{
  "n_layer": 8,
  "d_model": 192,
  "n_experts": 32,
  "experts_per_token": 1,
  "d_expert": 128,
  "d_shared_expert": 128,
  "activation": "swiglu",
  "moe_layers": [0, 1, 2, 3, 4, 5, 6, 7],
  "router_score": "sigmoid",
  "normalize_top_k": false,
  "routed_scale": 2.0,
  "balance_loss": 0.00103,
  "balance_bias": true,
  "router_cosine_scale": 14.0,
  "scale_expert_input": true,
  "init_std_router": 0.0109,
  "lr_router": 0.000376,
  "n_head": 6,
  "n_kv_head": 6,
  "head_dim": 32,
  "vocab_size": 32768,
  "norm": "rmsnorm",
  "norm_place": "pre",
  "norm_eps": 1e-06,
  "positions": "rope",
  "rope_base": 1000000.0,
  "rope_fraction": 1.0,
  "qk_norm": false,
  "attn_scale": 0.177,
  "tie_embeddings": false,
  "parallel_block": false,
  "init": "uniform",
  "init_std_qkv": 0.0407,
  "init_std_o": 0.0407,
  "init_std_up": 0.0407,
  "init_std_down": 0.0,
  "optimizer": "soap_variant",
  "lr": 0.00382,
  "lr_mult_o": 1.48,
  "beta1": 0.95,
  "beta2": 0.99,
  "lr_head": 0.0106,
  "warmup_steps": 200,
  "schedule": "cos",
  "final_lr_fraction": 0.1,
  "batch_tokens": 65536,
  "seq_len": 768,
  "doc_mask": true,
  "train_tokens": 284600000,
  "steps": 4343,
  "dataset": "wikipedia_en"
}
Below are experts of layer 2 (counted from 0) of a mixture-of-experts language model. Rows are named router (the router's row for the expert), gate (a neuron's input weights, with its number), up (a neuron's input weights, with its number), down (a neuron's output weights, with its number) and show model dimensions 0-191. Each number is 128 + 32 x the weight over its row's rms, rounded and kept within 0 to 255. Numbers have three digits each.
Before each expert's rows: "comes before" lists some tokens at least twice as common just after its tokens as in all text; "mostly gets" lists some tokens that are sent to it at least half of the time. This comes from a sample of Wikipedia text that the model never trained on. Tokens count by the router's weight.

# expert 23
comes before: "\n", " The", " of", " He", " It", " In"
mostly gets: " MPC", " JPL", " population", "See", " census", " Turnout"
router:108131173158163115133062160137150147142130109062156129118194166135075137113116145191088117142030115089148145173114111111121143153046129082102099085151160076148063175092140198134113138156160097130084093120191125131124103185125119132110160069093158104179111158158153117099120154100112091198153068125157112086085107126142113128136117147171117103101116080139151110140159099150109045098047136115123127153070131172112092145130104153145124077107114081141109107136118135097148127125108160142135104127136081097190114100099061171117150104117088126092094162174137100092124126154176141116
gate5:094122164079093136156103088104157140149141099128150161118139124104179145202139184121132136110147129092161150170140098192115067134135098179113110098118148109141133118133117086130137162209143207095158062161133162157114143169109110076112114119098103129085145110074246077121134126104152151185146066174092142083101109098176165139137130067145035120187130172142100139130151129140201108130095103118094141131135132107060126142138157136112148163103122119137180096119130093091089108153150113111141154164153090099109123157111195173119097148156142126120165081117098130168157092167135110131
up5:100112162085103121137123039115157133139188067090102131108134154119183132181121136124106162119135115062146160149136105186100094151146092174124114110111176118140140101126140094105137135214122218111150079181122163122101135163101116097105129086078128130089160125086208063132136121093148120156142093139091106076100133109153179133106126073129069126213158146098100099132160112103177089143076104143081174147136148105052112131106139142123198171105118112146154093113131077104126110127160092130112136124159106128132119165143143185120075211136139153106175090119146122113164091159122122129
down5:177129171119176111156166156145146185171195127082109082107127131113120224145169165121107152105131111190124146102128125214136172122120134074127115195165094146150141143168183121125125148147154142132137109111117081063161130160084091133149070100132135144123063108138056087157115141125168100089091152133165083139102133137155078069158144212071138117077152126108125098124148128143126120093170078144097132122139114140157172178102128120134130107118153148151070116144165095118120147117137187137143138108162140087132151117182124060102129088153140118143087139209182151063130169120140146160

# expert 28
comes before: " the", " a", " his", " their", " its", " this"
mostly gets: " of", " for", " among", " von", " Of", " Among"
router:125120113207075125095152116146170140086135110164146156098166152184094142105193134135168062140106173065188091127148109122205145076082088114101099115115122143126153127136140181146135146095167134162106148093093159142121122116131117123094127137107152079104098154157122129156194120159160143030114150173094153103101137096173127135162164081115137147125138139118163139139087146101180067131081147105082141073119163142069175090139074146123170083192106163122148137124060089119156143113144105110067148136110118073177177103143119141154177111101128094093117149091101160078105111092160092119
gate4:125091143096051122173191116109103142130162136110120117101146143175146193124097124168130072139103104125166120161116107128136225202128156144160136137120173100222107128141105124176142136133124105142049140156171148151103104142123135126128143139099132105101107156108098126137169120113102136129163109153167134119166152105143078187100089108146158173123173118133161084208115154097141121122140133104148067128164145120084130145075120148052129122109074128116060153106120125150080142147153145127119118086076153104175094101138113131086094158232159136134123165113152145128147097049201105181
up4:132135155156027122132187097058114130145126112161166151088144106198116133145209107144166058102101158151096149147088084132194133137193151122121083129120111091174128142170140153107104162121149076125137151142130138116088146152101114172121120105091157103145097203145083104147163085124131146132101144155169190129173154083105079155121071154152106139109192094167118157160135175109181104108146119093148096098116183073133132151122115086089117101118120130125135066168030183097135156159179104141116122121086133113148076123186158101125124112163133125087155147151136152128155145154131139173
down4:121126074042122156128134105188052157122145083148079114160120096106079126081141108172132145189112186164165098072111132165124158117172135125086137132089116165120087120162144135101159122135104140117089162122087145159118054125146133117119110080124094118080123100151181113156131137153162140101175154102139081118146156106087116112174133164161151075167051123110106193174168089114091120199086159091100102171094087131139082126135165145156115143154188082140129185156130106120126117197135190109129120170176138156105164157112144150171063086117166107156139138116135163139117125098146069104

# expert 12
comes before: " the", " by", " to", " in", " a", " his"
mostly gets: " during", " after", " named", " began", " won", " released"
router:125084166199146124126127100126168194136148113108190174096201105177158052122101135097165134125121123142127123124130110099161133115088141136144165058146050137128139139142164151092128154084167096113097078134131091074104174156155152101100186135146184126159153142156094082132151136077175134128120120140070120089124128130127146154169120093127121144130193088096162114162113159137109083107128142192075171066091105174095143145123102157177110115108089148161151051188131145129174147060185130165137152143133111125126145079156114079144127166097124149066127134085105125104081133066120109100
gate5:168175151076109067126135095133097069171116155124137117172174116192153131111122115142127052085151109114128173177148120141136108101186142121174069099135160152100160136140135125109111152068084119114107093088147122074128094091163112091100108085155131122128158111163145143110080087083103181076128143105121143170119058161179111172115090088115092083125150131114111082100124142112120109108148090141117126180104062166166101141189103176142138234174160107184113094145130132076126094102135147135108089101174081159163096112124133113078126098096126161094116156114164194102158113150086097137
up5:169163115152142081132173049090141142195123128115132117116173165160151129157154150139114119043126131098137195146137137154132153089157149149146125096144147153081131146141162086141117142103127129110156131158150138148117095075145176099088039044141099098132166048193147105169110125078166146131142164117169119142131077132111110160097159063090111124139174129075093096142142128154154120143152045143134186181116127162174104161166106115150109182115137099167107118128143123127124142186153083135115075109108067130172111116122116119099141105065157161104130180163137171099158092204107115131
down5:121064124116199188156140106137152123200172108099150173082133132054134113109089130126091111124153176120134164153185136166122142121105131142091119082141117125125133119141178105113179120097139130142152159142167044133125071100143115095159054194142146092153064123174090139074119187118209155160104128143115151172192145088146089093105119148109108105090124140119128119097165127167135128197100152109088142092116089146193147105102083141175161143109154119103165141157089192209098154166127118098170155124090111128104125117148144106100176106136075162177120141153144124131143103177128107119

# expert 24
comes before: " the", " to", " a", " in", " that", " on"
mostly gets: " make", " take", " hold", " taking", " find", " takes"
router:118150165137150109138167105094140132103130040148090132103122095181089128095143141138125139132106114150138123152176096119164123132060182109159141031064133096114171107167122135028122192074151084099083081115164114126146180129144165123081181133093210104143106177169114146093161093121143126158103104136127156136110144090168127160189072147128185142147142092134163177127138106115131073123114152170092147105097130144105113143099164126160157148117107178168131107122136156108156111097194185138081155173115155077102159133132084127133145155141153113090158129110106111145130105047061127128
gate5:150143148153154131152135092119108144092098167159109103167140126118110082127166103111090123191150158151111147176064189074141071127164124170218166110139131114111124098130082088104136119132119127196132094134161126121121148151121072095140145109086150175118088134174115094110090057088187121084169172109096178173079135153143155082117115179071171081088129176162127145145189126162117132126142089124146157147144097134178120097147085120114033141137126141106162100176136124094152057174116135154116113151145150148134157163187152050092094147129116115132141132083110126132143107086110123202
up5:142132119089173174046127195140127066083178084132141091098101157121179103084165110126118022163105087104144158122091148149126127099093122127089137098117108167092086120161175143105152147072139126120114133109139101191124125122083137095108126108104148220095175124183113114126163080158141132163115158107170138104119137152195146096134147085147177152134130105130199069157142106145141134121122126082141123083140145171136075101138096158123129131160172138106100196150151113148204150118109147148053126139103150111118121128119082139092089183135106130081151148120082146132087112160162067175
down5:090153138075103106175121075120151196158110145146101111121099146136116134184112155114162161118130164121117179051161156187150140171157147127132109174064139193107123094142107153103092113115089156102170103174135127101179119114139167161130113129121094146094169160131087129187119149145130122157082101222103159120139156099142175137150150101108099121084191150181179134079119144154181163078136150144146135130076128153163105153130108099145117174139160077123139091105161089157072202167087125103178113128160154177111152096125085164102130139117170157169105104165106133094135138136201162058

# expert 26
comes before: "\n", "See", "History", "Early", " See", "Career"
mostly gets: "==", "===", " ==", "====", " ===", "|---|---|---|---|---|"
router:118087130184086150157129165175091129082128115129108162106128164144117124099102104139146109124111153084133151175139152139167151167100158076227117117160094147095112157129098102142069114143156121182065141132198161101099106101162155101148130109160191097096111132067072107134152184078120129165102081125123148131132185153157091144174185080204106135125076133086124093156157124193108129117143159166115144120085143175087120147086105125134123085126167106186136109131067143125087148082189149144107062110125115121169152125114127163174134108151072143118122144127112123048097165103163168092
gate6:143064105168146193145135081143065053149104108103118127103098100149136094108100136128092139109116120121137157062080107120119160089096142132181168129068140117092125181078145162135067132115123119119079152128149201118094169097125118234151114161078077109097104099122106133130133141203031093117125088137170145153158116082073089100068085119181112158147137104086134177130102133133166209150127128122128155129088086085128125104107086163138181140117188136146133098153116125141159112129135113105131138109126126108121147107063134139125114111129111053099106162078101125123094129108147075122
up6:115056085105089126132116131122114031126134131127129175136133169169104090167098137171064112114166111102121117199113113136149136126080088112239153113092130086086180110096151110126123128087150087161081093132145148114157150151111105130136138121107123143108111120054114135131114101146122193166131119137162163101093172114097081121117071062071095110148093149153107168175188142120212200141157059127171172143070132125163108129113136179125152122136159152161102084098101097130134125082115170091139182124112107102161114110168161134132155118102169136123124149107096144114053160105128150117
down6:124114074164167113090151100118144169159201107221150098105132145152148122136090094100172179118094104177107138091137091238136101126123146119160106088146118174145050091149144112144110135161178109127186129117096099141141164134163104077143163178112076107127113150151115099146122147127113091128140127157104116137116100160138143164153136190160106109099170153099116123117088156117060116117122117100145076072126134142026128100141138066127145096149084155055137097129087116119119054154099119163112109099100112151127207156146095187107175142156119102143184126144081100151131139103099152129

# expert 8
comes before: "\n", "-", "The", " =", " is", "American"
mostly gets: " Animalia", "ensis", " Arthropoda", " Insecta", " Thor", "atus"
router:112095158181156138117104141093062198120088152142137134088120097167142156139153103115107177121096089121166116164127087109114121139112170172137101103081143116089080084134095157165137161141160117083130131155186134150112128137145067134151156092093102138159106114109127126164167179135107122147121053137128117141151082134154120166184079129154134144172096115138119190183143118181124122141062160151142116110128161143076122197126092133108142128155154070198059118168110141092186122135102122165095093150098144159077164161153087192129104148180197117129064068164093104139139127056116159083
gate5:140151144170125066128072109172078178108166128099182107111120129145159112175106154162134121125139129141106121134078156154139145110214154138157097132149209130136181165120080105116096157118087172130103121148114178097130157100104136162170094161107190089097107129149070059113120099131130089131114095094124148123099141134149061151114102133080110133035133108154098089082133175136138127187150159156128097125136132117153137114161154117127102133161104131086129148120083113088146140050137147179142129145155153094131136204114082149113084159123109061132210159095095106138039146131094182156
up5:116133087119078106170157094120111109122120105114121160181129103050078188099148115144101132083149114126110179143142092091126128176075118096126153115111031088130104116170197163141138095128138171184162154160110101112182130137160095115107123101165123127110135150121135183177158183115120151118130151129184124139126144095093188098142148124165108112216090140123150183097171104101099152094142088106145132152140186096146101134069113177116113101072150131171141126140135141161113115148195100078162137107111096165098134053132130101162172077154142204145140095125142188091178096156095104109
down5:118127036162136122120090127137120144142141178100095122108177106135117076122077143058180120153070119083115119163087123139170116082135170063155128119104072113131192134123189123151176104098113150138091161137131097091069133072105131125108163077096120101101144093131132122134118154112103183181133152115105100165080076127125113125097088152100171084135141149132086103159152122121162138168151164147149156110143139130157179103177140145090140116111101152131182141114150122172095173070140045148121177120199076131095090110063152127097147070099116209058179131134103121124123086124115119134

# expert 21
comes before: "|", "-", "\n", "==", "===", "The"
mostly gets: "|---|---|---|---", "|---|---|---|---|---|---|---|---", "\n"
router:107109120170150087153114145150093097111127161117109168110099147127098058127176123165096143131125164160139187110113114144133149150113179157103115089111118120092132111130119185101079158141093101159146065132185121140139132148103130122122138131116193135164129183119086145092152130103139135202056079145183170158145145133161133149095127129171097079147170127094132098161146117165158179165083154143093124147133130164142080116147123117134147127119161169126120067113000102084162116116096157186134115232110082151119134087098093211163124143076125083117152123146055132161130140127139121102
gate5:115116160113134088140138164182107184123096170118093172094178089100141133156129152153082144135157149154050120115111107116123165141115136150135138114114137095108169149115063077179130156134146137146158139153153170087140106176150093139093120090140162120122092067182049165191119133100105149063136131130176143190196135137093170099138099098138182121154097171169195171178128186079116036147086118142132127153124200111084092091133131110144101121105137099152108127143106100121168139082131096135155131132150117162121186145083096123111084123146151139133201072158096091142123168152147087164
up5:170139168186088187160087073079114103122123067130144134149144111103163131125136092132112168066144104089111120127117103097107050122146143103150097128136131126125112133176179168095195066103149094075138157095092119094085120145090132115143140163100111120083107145053113112090134095124123102146156118187114154139103103163123101133143147168138034191062106129130068124091116093127126140115170146130175118128093070136159167135147166161141201114172140191124103160150104110128127108127148202114138124156122093122133089097162183164180146101067151095174114147073090168140147100109120168099
down5:105084147174145138125126143094102106125131092119221132154170123100154096115107169068146159116142110133180091161107102149137128147097160153134145135150115026096159164188121169104168111087192150157122165117132190172110162127133101166137151123142079147123090122126089127165185110107153106170115135170118138208127103109169127204104145135213088138137123105072145101147140158108106129128100183143140189145154142102191119206164145105189101127100095123125112080130134128172091152117133091178144103138094151097068143123207101115123131113178092141147130119103114110096156144093144104186